{
  "n_layer": 12,
  "d_model": 192,
  "n_experts": 32,
  "experts_per_token": 2,
  "d_expert": 144,
  "d_shared_expert": 0,
  "activation": "gelu",
  "moe_layers": [2, 3, 4, 5, 6, 7, 8, 9, 10, 11],
  "router_score": "sigmoid",
  "normalize_top_k": true,
  "routed_scale": 1.0,
  "balance_loss": 0.0108,
  "balance_bias": false,
  "init_std_router": 0.0193,
  "lr_router": 0.000737,
  "n_head": 6,
  "n_kv_head": 6,
  "head_dim": 32,
  "vocab_size": 4651,
  "norm": "layernorm",
  "norm_place": "pre",
  "norm_eps": 1e-05,
  "positions": "alibi",
  "qk_norm": false,
  "attn_scale": 0.177,
  "tie_embeddings": true,
  "parallel_block": false,
  "init": "normal",
  "init_std_qkv": 0.0265,
  "init_std_o": 0.00541,
  "init_std_up": 0.0265,
  "init_std_down": 0.00541,
  "optimizer": "soap_variant",
  "lr": 0.00216,
  "beta1": 0.95,
  "beta2": 0.99,
  "weight_decay": 0.14,
  "lr_head": 0.00654,
  "warmup_steps": 200,
  "schedule": "wsd",
  "decay_fraction": 1.0,
  "decay_shape": "linear",
  "final_lr_fraction": 0.0,
  "batch_tokens": [32768, 65536, 131072],
  "seq_len": 512,
  "doc_mask": true,
  "train_tokens": 494500000,
  "steps": 7663,
  "dataset": "wikipedia_en"
}
Below are experts of layer 5 (counted from 0) of a mixture-of-experts language model. Rows are named router (the router's row for the expert), up (a neuron's input weights, with its number), down (a neuron's output weights, with its number) and show model dimensions 128-191. Each number is 500 + 25 x the weight over its row's rms, rounded and kept within 0 to 999. Numbers have three digits each.
Before each expert's rows: "raises" lists some tokens whose logits its average output raises strongly, later layers aside; "mostly gets" lists some tokens that are sent to it at least half of the time. This comes from a sample of Wikipedia text that the model never trained on.

# expert 7
raises: " and", " (", "-"
mostly gets: " prov", " qu", " station", " main", " sl", " group"
router:511514471521493504494507462534471514523503479505482521539534499527536536509524483525466492525498547487485445481483484508475507508519448491501499501534494504480543537522497498554440478499454487
up8:485506564515516544470509496533488461525503504494502558456501502502492484479501482560521548509465483450506477481525473495489550526524472474461449493525532471527486494533522525520544492515468489
down8:450514517509490531526485466508511451470498518501539495495468472500503546492474497494512487444514457539528481508516478491489440469505502499540479506472527537582472514527509502486504452536508544
up9:469476501561499490499463455489507495506539510527533494527484496515472518523494467474509456503521525484478526486510447508477525497482498510528534452483503529490540507498487522491494528475486482
down9:490455519556475518491493520509474474506509481510453529549489498459536532457529521496481511525506526484496547494521498512515477502533529465494536500523547504510478486516521510509528543490477522
up10:514490507477519555517498503507491495507510493468493518507527457463495496488457516500512496498506560451494489515500474496483517456446512504512527479503518484500488535526488486498508493509508509
down10:552497452512516500490539471520476493493483548524496503476523551494474491480485490491456472490465535549497500514545452502457475484510529473540527490531539515480510466509510468511537521492492508
up11:494532473471507507452439489503498511498492494511494537546547473500504510504491476509486526500505516479506481487504469510500488511502518490502579518517530537486449534489496533475502501525514475
down11:501506468526517473460485521468477490510512454498515471517551520499501481531477519517526546512536488475510455513542495514464502547499494510462522499464469521522475523521479478476539539551516499
up12:444489493473523510483507470539489508476536497549486491527499478491473532480533446471462497499481501493534486477490450487507515502522451504546491465506494502528475535548497491520523500522493467
down12:584511504485457493513498503522529515441525473483532501533490510515457524466500517534460498495501506537472485515572518472480486522519497464477500456557487492515514500502517513488496509495462467
up13:493535502488506513491510481468508520512500500463499490527521455511501528526513495502488461511505477478425484515513516512550452488521494499486494482487477541494480520492472514506511533509497478
down13:486462513471502508491467496474501522421500509523513514474472470497481514477484525521519502481498463536520495486500487486488487523535499517489505487507519509465503511485491499449551480532489544
up14:467492485497517514500480511511531478508482499453494521497530512494492508503498481477481549481514487476526468471509494487517532477499495503502491492481473510485455489475526491495511525522487482
down14:513463486516468455508509491487511474511466516531510470536509490504481503538496512480526483521532496455521492520476545494528522496482538517484457502476522453473547540472499534503504536452473538
up15:518526525503474481461460499528481534465514442542492523471505481495547509509491488531535480519524489516484492497505507501518473511516458495473484511520458476522486477502545538504475507511503482
down15:429440530495488495517486502526518467467532493537497499527489527533512501500508442506469521526502468519503479454511504437492497539517447486501515548490508507523537514525522484510501526500501522
up16:513507516513492523508522540484467529502507496475517526532542522524424514487481509534544512499487517497477543549543518488471521499469513505479471511493508447482488518504481498535552507503467498
down16:521475460471502522521485523546528556504521500489488542518472507525468515507485468486486495531488528527498523481468512502496515486478471516491481481499485559476501493485547492493472462494454537
up17:489508465500507480475469474448518524555473470489480530516497476471546510484491513539523539499500458485523465481487535526514509492452488465502468462451501553499496495524522511514479515503524481
down17:504470488518507471500503517506505540533509488468527483509504534467531533499522511486519509515500516461518493481535539544454483523495507510510512503444486475507479520518503478520500513510530478
up18:508493453448501535539495519497505476483497478538522527465517512491514478496561532465486496500478521474471485526531466492468509501487479496431549494490499473475530479481528467521494511514503510
down18:548491495472516453509541509524521497469528512515518533494524476500483485503521481495509561496484516540498482444479466494503519536490487482469519453508524529544459504458499515460504468493567499
up19:487482528530497527488510507521451490477463452502499453512496508531511494531533495477485546503457492494524495511501449521548589487506485486524511509516491507500525466450512493491476505524516514
down19:499510503492500549457443470506465518511466471514536500490484512499509502506485494492509540506477482510480419472483473484453534488470482521511491526506447530548500461502508508482494464502477476
up20:549474505476478519505509507529507508534492461494478493461513477477543482514528464526536527521520530471465482493522525508480511483491543485482524516440452494472537473473553501486480480523433503
down20:500472500516510467511466483500487505439472511522485497480527516477524542473520530485486470524491547538513501499467471543474497498517500527519546518515441486490493500506496484522466489516452476
up21:494465474499509522480484538556503491535527479499502522556479499488476508525504523480508529494494550464516478476478508476474474460518453480497471487517503487500515514517531533500496513505475484
down21:476504452462455499485517504506512580525453522481514491509470428518452538493535504457477490499483547506534507489471506472527460486488479478494475541525467500490493536526485505535508536491496503
up22:501455483460492525490518517481446517503464514510556546502504489467552490477516467536582530491537498492455497511521451473523514528509515531497489479492514482490459495533570478543502479475510502
down22:517547508516468525529494496466516496524485476479524524496475506493496522471511535485459523514514509545476487485494512462498485547523491503520453483491489533498504512539524526539499494494496460
up23:479518499510503489517557508492475448485497481521526520516511498530505490549527518482515485521495498527531497503531489516486528484511457490521482478508495538488503515516474505495519523478497451
down23:456487500484463451490477505519502469545529513494457483526450538494515455489514501488503479443528489527482525523517506516460491518512469469504533505521523474490536489520477544488482491497463520
up24:495501483488501480505491474492504538533494497454514526538497467526516512496555511471455444478563471507472515499515466491494546502473490514503530498489504498500487482488475497477513510467533484
down24:514497517533461527468477474516499498515494522529510521485521506502512513495533452470540528496492502544546491436495487541477521588517493493484493522509502508491471480508463508477506525483496511
up25:464483507502500517515466497508488516538543500545538547484490517499496502491529496499481510500485468495540459562518526476445517530512504486487462482519489511509498523496490473495493495501483503
down25:513546523468507509493536463519493468506571543501509479471523500480442517512539481498453549525535477506481516509521500455520495458493518503484545488504491495475512501515446496499490489499495498
up26:515479517499505536555475478504537487569448479484513484497549514527503480531485496460479458515521487434506466502540489469525515517473470490481514517501486503505472495478497491450488516514491508
down26:532544490531537517524450495513501514487512490474500514509502480516434450525448490524535509462483517491508506514571486501495510521478482520512508513500474498478497480512440481503505489495470514
up27:489500517510487514472500479448495496498500521449522482492479466521519514496446506523512505502549439497508513536492468489488551493518463509483480498459501524554490516500477509509516523523509505
down27:517513496552520530460467520455517518500492486506522496505523484512504519475518478519493489459479513489522518463507498479473522503503508495555460508470524510481487492510503523498490504519492507
up28:528517543558498505480491482448508452564497505491525514494504512513527493482527474525490480491563478446499480552538505504524473498510510498497478489463492485522470483496506473496508510471456490
down28:516505512465505494489502502502497475505487495507504479473538512526523525481502458500531522496513539479512472501574471531448530548489484506453506523550443500517510546487497488489485511487458515
up29:522514489491476560479498541461484482481452511481520506535522501482519467547481486494498512524541491499500500461520487491482500483461495506490478447504483479448497526470502512493503489466521511
down29:548490508508484481490492523518509490468491487485498535484560478515499444532506529455515468509495494519507469465518547498461506511486486495490489484531483530518496515502534508507481477496519496
up30:491506511553492471519503528477495517570482489472467477526554512515478478484478539473506445493542503498477490485510487501489506494532502471527506472520442503493528486465417492479505476515490530
down30:505522486492524536499488504475498495489490548481506516467472496504504459535500508499489500495505537462452502515505511475543463505533524490487468479557510533492495482472507494511526499518514505
up31:458499559503455515511517483481479435496492433491510489524491536505459486489503524544523481525506493480509490441545473512486500482505498449510493472465508554478547535485509522463491477534491508
down31:501442524492507550536485532480492502506496551473505542532489484492512481478486475489519494479441448511464534490523474511510544462518508506499480523475506513544518501483505455568494504483521504
up32:520534451490506534479525487455515473538476498509472481530484469484507522521472504492457498496473473485466492528506495462525450461508465498495492512493511476512467534523540492512512503518502551
down32:483481503462494491465465533506479426480543490489538508497502475538520501450510470481498486539464470497503485459494490508525547501452468501479464531520467529510504534523501514502507510532507501
up33:562497489527473479486501488504524564534498452501501531516519438536501511509475516506485513510508538515498489525483534521521485470501486525473492467520502561498547510442484516499504508506497431
down33:518527497481492459448527506508554504518493483551450435481543493485489496489512449514525534490486495507495454506506522478548477499468487479532546461527484530520508496527482471490511463474507484
up34:504478471499515493472493522518468496530473516511422454581544502495470510508497490487490495473459511481497535550537474514496522476502509450458498475502484465493450490456523513537551505490498493
down34:480474523517505502497521520558507475524498481502528465460527520511477501455478502520504496489501506495489508548504540488526489489499478533493481470512514496506513476488533496531476475447471548
up35:478550517507519500482488478490497455522462507465449509494533500554527503505492488520464490477501477518455471474513482516519501525536483503509517529502514498497450533487465527483527508450477494
down35:497509525536467553485505456495503455487509499473500489459523514502512467485499503481459494482504482457500528422490449496519531477468482455505543482491524488465464491473518501469492519457517506
up36:516505555550483482462453426466497483511501506497512522494510497522487486529484469524517495493490443478532467440496483518535492501466498476520495503519486487554526546548541518474515487487471473
down36:461533534461496466505461501526484514513522542481530476482521491504489472457479489532483519521506500544472561507535527492506502484501540539522492505467494481534513464522472489479521488501517552
up37:504502555544520519516522476490483482537504502481505491500524494527505466509482524464487537497493541481478500512504542514470478442460503509531537489479524524500494507540514504503493463529529497
down37:485517496535474499534508512516469514465480583505500476476514510533526493436527498498527512478514484495499542462505466490520524483474472527550487526462511465497545515508525523481498501473539478
up38:477511455475510516522503510488474572472461504418461534526520512508518497495502474517516497513500480496498490532504505515530537486516495494518489477502494514527511506533445511491533516524481507
down38:522478514529508508528497515466509499501531490441475499526518524515512476477483456450495481520473523505542483461517474494472533468475488475524452502495490496474510526528497501471486453541525520
up39:491525491485523470467480511499512469492502456470462514483523472503522488452534466491494516493500514492499474563502552523480445503502479488496515468487433542522551497504530510483522521527472505
down39:560476504454501493508461453486494511486505501502559504505460470472497497549520516492554520512503473481533493556482538526499514471526495492519475480522512507502491441470508527484531545489480475
up40:532523533493523513502509469483517554537526449507481482519509498501522520531546548512471515486550453446487501466489509498511497494480479517546516460503507500510431509483502497508508510487477508
down40:484496495526491498504450566509494440453467504521544541480510531535467490533510476451485485501505509505482478523537477503449479496503517464534513494535496477519510481480442513498502539542454484
up41:484535531516488514486516534490460508471498470474444573508518499516521518513512494570526517503514486493473458521514518524446468462518490517472476480545498505494508492479539492509490509519449470
down41:464504495512530486514487516512465504491479487500467561461529483487535501456483497491522521462525471502496470534492483516469477525527478488454485503477513478503501512519501519471509562484492455
up42:494547517460487518449516476526499466516482507500495447546522474519519535518475494476528490516465520522525452498477456518543507500501503514533535522490492522453483560488483487492507527547516510
down42:515497491499510528479541465564501497467526483496491502494517502504477514542458529484502508496495511524489458511470529511535479500516521504487470490519502472521531492507500492518487520521515500
up43:537552483496502519487529490486502518446509518481545475528489468502504500527497516453491517498533520534500483500528498556561468531477497488512496476522508516448448495511527520506530500501515467
down43:476545508480519434508546488486520484473493471484502456505491501499526493525491487504527476512463508529470522520525497477507450515461533474496513539529483481511498490511499500483506489487526464
up44:491515563454500521492473430511508460478488481511536496487499515485521456540510487487519517515502520500471497500490522523509555485534441444515526532492486539492490485492474514487559501507501491
down44:556445481472557471494503516536517509487541509493511511483532513527492456514538489507491524506518510462456492453505513485524541470473476508489500503473545481542483512489519506439530500483499519
up45:519519478524499494499485487513465505522508517541505516507529515548507487531498446479498525478555501513434491497498499475499485480524499500518494496493508540510494479493510533475489489536535488
down45:471473463511524498490483525435474521518514523469564521521470505527516479499508503496515467513465514482479497482501490535525486518527480474530525472480514513481498493522508446496528451491529498
up46:523508473513491518471493527453493458491523508500516483488510528470473497500530471459495558508525493532523456504487457531532550507506523500526466449459493550494506537529499516541492530504515484
down46:504520512527519502505488495469516502514539493497563497546514494486497514515500501453473487526491484502495504474494473506532512522526492515512450504494505504473524498492486512469536516483494515
up47:524481536474520536526513502508472512554512497507548512468532481513528471506492527498530494507522484501475537486511532487515505511507522485493485467473486531453484483483474484531499536463504506
down47:471471504497496506438494520469495544521458509503494499490474533502480468512505455498511519508510520486506518473547461513518504498517516547497563490462510486505465495479522505447552537502434531
up48:491501484510540499499504481490517488518465500465451499503506463518507496501512478513520502504521508452502494476497490515509508541497512504494545524469455529524569529470517517485474533517506497
down48:449501505487486487538499479491469483547490488502470485510476500482517528505501542518483493487539477466537493509595509496520495480488530511504477538527495524535486520491436493494523556449501458
up49:479479506496497504501526553558468456469499457486528520487502479533514487504491504520504535516505488503508479523505454520494527536510470515520534488490460513480499546498512560541471481520492478
down49:515501516489491519468500476442488517501511538529470501491506495479517500510494526522487492508504498526503482512464488459499505497536476519499542532492482516527477534477457487466473453500447496
up50:509446452512508493498459478516463493558489514502491519479535507495496541478489505494480518482479455496488516493564476510491513517459508478490498516468467480459454507535510527521525481482445492
down50:499504513506473476491428473494513525481467467507525510469530558518522498483501509460500515550541462490518469498518493463442482503503479527456466518487515497478483504489484530520443488496475492
up51:483493515482480552477500455503501485539502505506507498519511493491478486511522504490461497498447448471501539478511494547497476509548470518489489465580463510457478500513496498529533474505507516
down51:470503480517518515514476504489494543483482440538515514481541505514487513503496454505522493490482486477503481496483485519488480480459505520503486451489519528518498533502498515512547517520465505
up52:524452508552482487511446491589506447528483502521483532488485492535489503518552512487489537484468491438492483461496486478501506534509531496495467531510453527529467517499516519524488493526478484
down52:481481542491478466543509524495510477510509493498490495496497505488490454474581515479514515497497446546504463541492483503498515510495523503491488524495487510495485478518478472531461511479517529
up53:503514495508529505498509493469486520533447475454446518512515505545503506490518491530499561484494495438466501499509484503488533527511478479467544520488522514508496491562448489528531479491472513
down53:496540466506477487469494541544480482498503515477450517503495520501492470489477493506468528490528517490516476492552488467491517481552497482494492548526523510505531466477493491509486480505508576
up54:510516551481506522495477501538518539500501491491478486485523495488490527459527524512460521518436496532558469447511521479557484491505493500514558495509474504482493494471497471525535513505478480
down54:480498513510513518522522524482473506504497506520490535530517465473494521478484527482507501503523479499465534510493484458494482540552473512471490503473477483506532506462520481515498521487574432
up55:498540479511502507455532503493522441500487499453487502515514495536507522480529471474473492495543529512494444514509506470505523475485465552489513513518498500505518478504487536494502491474527437
down55:504490511514544521526498479491478478466460526512493517513524498541515466499505490534489518481499495494486571546515528499482451510544523475450531522527500475478508532478561482539531504538530506
up56:502497520479504525482520463527467494544504495467514511467550490462534490536510544539472480523479457517518507473497544527487496511498503512455495441481471512506521505498526513521520533480489467
down56:502471482546524519510502507488495489454530506497504480508525457536519502486467525513542498451488540492463504509490482530532517482451529508477555510532480510480493496479487470527512501491521505
up57:532526488522509509482495469462496488554470501491476537478507507541517510517496509494517457488531475490512497455513470500536545505472511479466492488452476499486532526493476524501499498470428482
down57:473553518475528507496452464509532478499494496491517504496513495528507519523487472518503518544512551526501503500542526512486449478425480492510524506515511491517466516509504506481521516525491514
up58:529481495494482491477527505504519503499458478528500480515530506517535515514515523493521512503518475546474463503515492480511577482508523521511498493468494510489454514456501521544522512492485473
down58:523459512528482537508544556459496513503510487507492463491517548500544524535487452528516505542490516493516516468529477516560512474452488524519497477457535477474485472466513477493466528500518469
up59:491516532511492503535504512526475462529495521512531480503504505466426509520467524498524480474548521468525499470512511505500514485466522489502500468496503479537507470502484505505489486489515478
down59:508483487521521483492495554512563502538491456503483504502506508482523478455492506520444494492484524526521453465464482540459517542507513521512499557524508528480501529484503517474463519513526501
up60:505497506512467471529512479492489488490519459469484516521515494575513534517455499487503504501501503478486481513477535507492522488509477550460545483525502494506569519465523482529516491509466521
down60:494471538525506493513562480484505488502512504531496546508522462487517512479476539487489476524473447478485539488495482497471520478505543493452509508462523515501521547467427469522494462491510493
up61:509459482525490496543474512485507483464483526465530481565505511477502474489524467480574507473524524487512483494485509531520507497494492480517513536476506542477516514499497538522537526468476486
down61:493484532513481480487510517492490475530534508493527507570483514511458438490527461486479520522474500530513518514501534502480481489521482483497500506526540454497497473528474475510531510512471514
up62:494519521555503495497482524509461497542511520488486557513526465512561501488488459552506503506503508496481509490481514525492494544516466470531482487502461517530511532471526569487501530490485481
down62:500507473490525476443487487484533458508528483538513479519486512504515505484519446548502517567514528460535498466510483504539501493487500518501484461511519505531508483478481513512485474487445489
up63:460516510437478498488500469491509496534557524530548503541487446518510495510508506481473474538526494503485484477470477519432523479480478464503473469519524516513459465490497501542499516552490517
down63:526508508487520543481492468480494515494500484487507472469494564530500489538491494493519485532512472533508488560481493519480507477488538465493491477473486515516496483510549505484512498540471496
up64:508492544515537497531472475534508517531471531492513474511505478494515525499518487518515505506501518479499471491541503504499530543502474495483480498476533483499505483503451519507495520540461486
down64:523427487552509515529541526486486523487496490470490489500494527485511545509485501506471503535474462479483501482502531522499494482495456480567497465503545487484479459514545481493495475532476522
up65:534518466487464521487500509513517502507506487474463520491514490494517505534459542522514552504508490441494478493513550495495471501504499513468463505477487505483491478527538531507504524490467485
down65:531526499499482515510508489517509516538473469520513485475507468487490514495473489507536500482497492474469533497500527537461539450479515449487487486496477496554497472523505483441468492489528475
up66:454492516482505470506509494502475497523436448485471517479514424510557508474550499528532465493512474494505492513515450529541551521491456485509502486510474484514505499503530513508528481496466522
down66:487488472481455497462448492503518532499510501533475488515508478475500541539502446504496536446469501516521487479493482517500560501480561515458463524523485482522491497476483484512549526516503510
up67:510499445525523489514502566501467526499513492534544495485500509491483489497492532496517517510480510486475535506504480495507468553474475518523477476510525478451532510478553545509497500481530511
down67:501518535496503427489493512494525467509509453441487498481499461522501523488506483522544485552513527545492516480486533529513461518516451494544471524529502484510517475501511526468471497478479504
up68:491485491499509497508483473436497537542481514470465520493516451518473508467525514491498492489555507485468509535498533535525515472528517439484497510526461523544505496446557521521497490494518490
down68:510512519467537461495504486507459452489493490497484486494529474475500517431505493522525512488546559500498512548533479514509525520449488537461496477504456462517522519476508521483500504494483467
up69:515516505518494481522515488500506506494522470456495513534523510481477509495484512505489469500515465502505465519494499499524490458535441470547507491468517472530496529546480471500494517520497487
down69:496487513496514495534498491500536531497476505503504454487524533505517467493486503508478517486516481506502477474506536534519486541545492519474534466478514517480503492449502482496495527488530517
up70:522520498464455500513514508531486504496504485500475491491498479526536509525476437463527551512550531500514490530542534546493466521514493460490507485459517507493504504494530527515506489506529493
down70:493484491519571449512489527510504501437537513529483486472444460462485502504480513495524476517546503505511519484514533516496504466509486498503489456494493504505490462519515483489549511423551495
up71:507505492509515554498487514518502454484483460473500503510509511478483493468537489522506510492491484448512473473547439504487573541528499475454500473546477485491449464508488493462512510517503488
down71:518518489503551518526488503513524487515518491529528591529506507475485513497511491473474471499457509449527490488506487548454524533471546501517467485504520517514510462493483493459492501466506486
up72:509481477493553511536463528476526492509518494520528463486500469467482543536514492465459533499473520457542490527540506483499503538494495519483527500470533525479515479475539489515496510503538463
down72:488537503444519514513486513455469495530488490469507523502509495509480505512516538506489486478454462489541495518447513493496487463514535509502524468473477482548507512507460491505516512550477535
up73:480504513489520512536470504499517501503497448453463520491513497514488503500521530556500512503502491487502492476519473487500534479513481481506517483498533499497535493532499494517531516495434470
down73:461478479538531496501491551518495500477512464516521502521490458545491488536526531499500512481505512504512543486465467537459533545499530478508503506542469526469502484469461486511534423498475534
up74:485532490501479554505503543481517485569498466472526550471524499472499526528454511470521503515472465472508465519477500499520524500498474510501536518492533520455457523515539528536532494517482469
down74:516497478496533518501458481516452517494453493508520452505476494497469482496493474447529501508462529469524451476506491510486442518516534483477495505549518503493526515506496492497526545501493524
up75:444475504507496525510501521478501498510523477492501456539506530485482516534508530521504461513533504489524505491498479508447509463506505487511528481496501531489532509458489424493481529461486530
down75:539508465495507494495472482508529497526500526509479518487521446499514530507516518455519492485483489466528486535503519515487501504463553480522492488529496465484524495498518516558506526498487503
up76:529451525477529541505528498515508512541495497470500481497524489516495514517506519486480517518512538484485481520517506524489499493523428556460486452489511494482481513504511489526502529522496502
down76:516489493460504446501525555451564534473502499477501493471445498515503446485532454526490508490485484481510547506515466485510496502521464516499566486490496487493468535537493499468476476486515484
up77:498485498493515487548486520509478495474493476484465491489493428533471511525552484501478527497494528516537550490551523486503496513561487514516521520475485503467510536459459513530526492516525471
down77:505455483512465471540447498518508542495510484540508480464493525469479517537495483467506539545527489495483519494519479506470456499526537551489499529482481477540514490496479518504501507480539509
up78:539502496534513509501489485520517456520479558505513482525525491509503501495508476511501502489461503461507475540489492520528482501492467474500509535467500501520514457537502453516479518483471473
down78:537473524495521546526488519473483502504536571472487542511511501477511494463508515431514483521477485444529509458476450523469452505527480467464498497495518536487494496503506485498470512485500466
up79:549504453511495508489468501513471453540540476517482504501501528479498492534489502441477541498546516490514476468502475486500465486516478522544501505531525491469540514527532532524515501501509458
down79:476475496479459517515513541429511528519506504474496517495478488492541451507479464495496520495522506520513493443529499496470505520498524523523510516524527516519486458482511484452479516468545517
up80:530448459533516505470503519472483493468490508485505544540505500528501498505537469499524522492469488477489504492484470494509493517481497537503486443465497485514502428542519463509509519522530492
down80:501512452499538522503488480544518507455519482486473542463525491562491528471496517492496525504512525479450467533523506498469444509545505489515486466473494499564521477545460495506531518515500491
up81:497540457523506503535467481530495486533497482475474501530525508505501502479492452473425520485504529484557487504460519525493498494466520468527555467472521521526547493460503524480507488528484470
down81:475539456478529533506551537495504496467524492491463465487466517535504533526520530477532561485530523488519531464514491449475442498490517549521505528558471499510514495547503508511476495521481479
up82:495496532489482497511448462483499503523491490509507555537531500492536510479505507495495521481484486496509502514524495474502494471561496465494482473488514503476550534500516508505501501505483492
down82:521501518522460468528503504543468521520478541509501502515498493517514494496510532535523519490516434490477460546470526465476503472485501528517518493532491466469507496521485535517528520525456492
up83:516503458468519509499451523480467456458518495513518493512490475538440508482521479463492535490490490500478499495525509492465499479518497471481523514508522495508517493557504522497473540539508488
down83:458527482475480508477458492511495546515498507523511500511483519515479507489425483483505489500517498509471482518523491501474484529470492482495500513534513524502497539473514493514489437549512495
up84:462514500537499489532505434475509464569486529489463488565508495496510470507528505496458471485512482475491484486500475521482512509520512472503511527458487527534469484497504527525554504509476492
down84:479520465485487469521500457511484444519494531504506498496480492509517504496521512500476527519498517529526500523442496476483493522488498429494501493477511521549471486468511529511464466508486493
up85:544478548493520530513490522545498493503490520495520492503478508530528494508497534448523523512510519499509484476488483518483548501506504497502518478460471502501510503499567518541479523486476497
down85:489487527449503503540500513497467508506512472490514472507460471510501512508499540476510516478529496477506476455486529499507525483519525532518464504508471486484536498481514525457517457532442515
up86:477503453519479486497487543485495483519530517513512539476511486484587521489470494500519498502516517537515486503473513511478490491471511488491502480445506506466513463461488488515531563479484480
down86:484508532469493528539501550551503518491491498487466507492506503469506473485498521496459505509474448488498530451474463532533526511541520484502496542490536471531496482532488482541482471463500443
up87:503460445473545506459471514504471557501482496554502503490506478531525477521525483471466522518526474476527488505500511510503542543548514528549526462477506531501504479443502520544508476514476489
down87:513502522493491464518492487497499508487502521506508509471471513509474510446476444516528499492480505505535500471569507494494552511523498511465477477491484513510476500468479487470537482539477571
up88:482546537516502533536464482538477476506483456466514487472519493519535494541505500514512479488494497489499499504466482521494507537493519511490469501503488501491485470500516490471495515531512439
down88:518543513494499472539507496552496517567452482468475520484533477501498501461486455542504495514494494502512446506483484515504497520460508495498539515521472517483461564501508488481535496486479503
up89:479521509518512522495484488492489454549567489536468531527528505544475497504513483505465519470486537488547478507495513514494508485539509518472536465473513504484529516511452504513478532515527492
down89:490488499489482487513480505482491519517500491510467536497443519532481504503529488519529460479500520491514513506495526509538510531543446517454515497516466487516492519525510529473468538504515505
up90:540535497519510513515467460465494479492523545464481471508529537530509492553526530447495492473539528491497502491503476538510539502498476481543518515466494518556454455491477436496472463516480472
down90:461497492503464517502451481548484533511474491477491505519513510480459456506460573505505522474508481531464447486479479490500480525528511466481489507486529534562477480484552455502493505483508482
up91:446533513509487527476473455546475483471513515514499502574494520497521503463480499495510507518519553509521456479447427532510487538511458481512489464541503548504497524482506522473454496538498496
down91:478507505497493490483482432459484500468529484444542523581517541476456504505492500479486495491466496536510527517475502522503516526539500520523492479474495524502528480528510512488471507500506498
up92:482514531472498515509515440460496517471519491502470542498490485510505531505528475531506537492487532480494464551501503490535474501471470494495538503526496490523465488471474540500508482463451461
down92:500518527516482515461523470484522449476496521518493516516500517483509547533478475508495478524491496498552488542518531533527488493486511493473537509521482492548465469474512456505495517523513497
up93:540511520492530491501477473492458509506438530486487529514512487478529505522502506519434502474466525496509489497512473496533453517504526478462524435456498514485519499502462444514548493520494485
down93:495543541476469535494502468482467443527509509497499502486501447476523491510510509534487472461444472515479530541470500460509445514509449520511511519488482477489485471495511502511543473506470520
up94:473520543529552504516487498467496458546490512476552507501476547494523520528525534523478498492491494457519498468550436477494523550513470487501428498466520481487492498486524520497514497519447487
down94:470494524493516519557488500496508515484490497459526477533474492463510537518525513481517525547526477489502447464542498493463490511518490503532525451499510472497507496498509474492509516517475520
up95:507470504504490498527494554522478490543506531531520488517524466515489540507541471538520502509502495448514499493535487497471510491480452507543468505544515496506501486508445502543489512472508514
down95:525509511503489498442465501511529508526516489463490469461468538494528471495492525504510512506461512552471500548484508471520507477482522453459502459498508505467526498480501514485514510530487465
up96:483521484540523502505464480469455511497476545506500478527528524522485506506518455505481526526566513481494453486506489500526538495476473479509504504500497500482502532533515523527508491494509462
down96:502531479524494505510521521486480509502478494456488523532506465481510528474480500536482512506464474451522471505545516494557519481481471530519471485474514452488496473523500513487494521488480502
up97:485486502490513511484420479486465488497481497477467520498525497547507516489506488533481495496503523487503508536515494488448477509546498492502513516469457500476538546516494484500490529535508557
down97:540469493499487504480498508517524544513523556538537519486532487505506524490483515472482493466486486526477509474501512507575506529501527488484456479506513507477451539492499500484497512551450517
up98:543519504485459522502463524552544491506510490508499480466539492499538491468480500417519522495487451492538496506514501528542485479511490545482526475495454512499498484503488515547453523497500470
down98:465510496556515504503519513527509514521474504473492487566520488511502495502440515484492466508498518507532516499508540487506469505493529495454466441474504510497511514528473499522493534496538508
up99:507533496505518511515519521550469458472487518459488505550540488546464509509480523467480484469466509468524486530485440493498506498467478535506535497516467471505490495497514520514487470528503488
down99:477505490473475471491502463493468523509535525506394521494499510506491477436504477497494480475502475493488529524533536522484523430525495519480498483528488492561524544485511518546491534485498481
up100:467459520496490491498489459499516521470474499491499517517527480524540513454477544532497429484517503515559491496512536500481439472530489519515514497515499548447516498472475521529523525521442493
down100:550579499497470561470521417502472491525490479539510528489488482500449518497521470545518490503511527516535483471520499459490507494500511504502473494588516506497489497456502497518462505505501504
up101:506470504513527519544499523451471514532487452506500486457481483501515520526494530516492477510534442467490518484510469521480471495531470480482503453491534503509510524466465482516521502540478535
down101:495460492491454498563510500471522471477528520457548505479489497486467509531490469517499510482516508464507530506503525503499533498515496505501495485506461498531512481508518448473511481502536532
up102:481477512499495525491459530477517525519508507491530498483487510516485486483490477503504484496526510513510494505501498547540485525487490522514449470484518530505480460495480480493533542482528544
down102:528522510497500511497502457506509491521490465565504497473521563514518471478490518508440539491494512493498528456478522474495516469533511533493542450520518507492510455523511535517565455502466526
up103:502490543490510552470491493491512488458476499544542448504506513539523503472498502522505521503507501501462488474489452528471497503512500542493512487517481495488443534481508484536495531492518505
down103:511511553498492475528519502501499476515502494526531518502525475482506511498474526540489470518502495490490520518508500499474517475511523477475508529486494524505487529466478490466478463466504496
up104:490552505495493502527492482513480496517483489518473495488498462523502452474438532535501491504492511485538515479484504492466494501484506562485542514484495518498535496511461503500509530504515490
down104:517504529493490539521467503519527484510505497485503470480449507478484506464510513513491491480567501513503439442465459501452500494509474527490455531506493516513515483473469537455480478498514505
up105:496495502452553525502473475484479506509527495507512495495510499472490465486511518521466493524458499515507480512510456502518428484500480532509540483501472508469545473487502435515514517522502555
down105:458493552482518522439475531476450529497481510488507500475478504480504487492486537540446531536494487512493510469521501511552485506551517516530487526495518469504517509508477497507491427493471545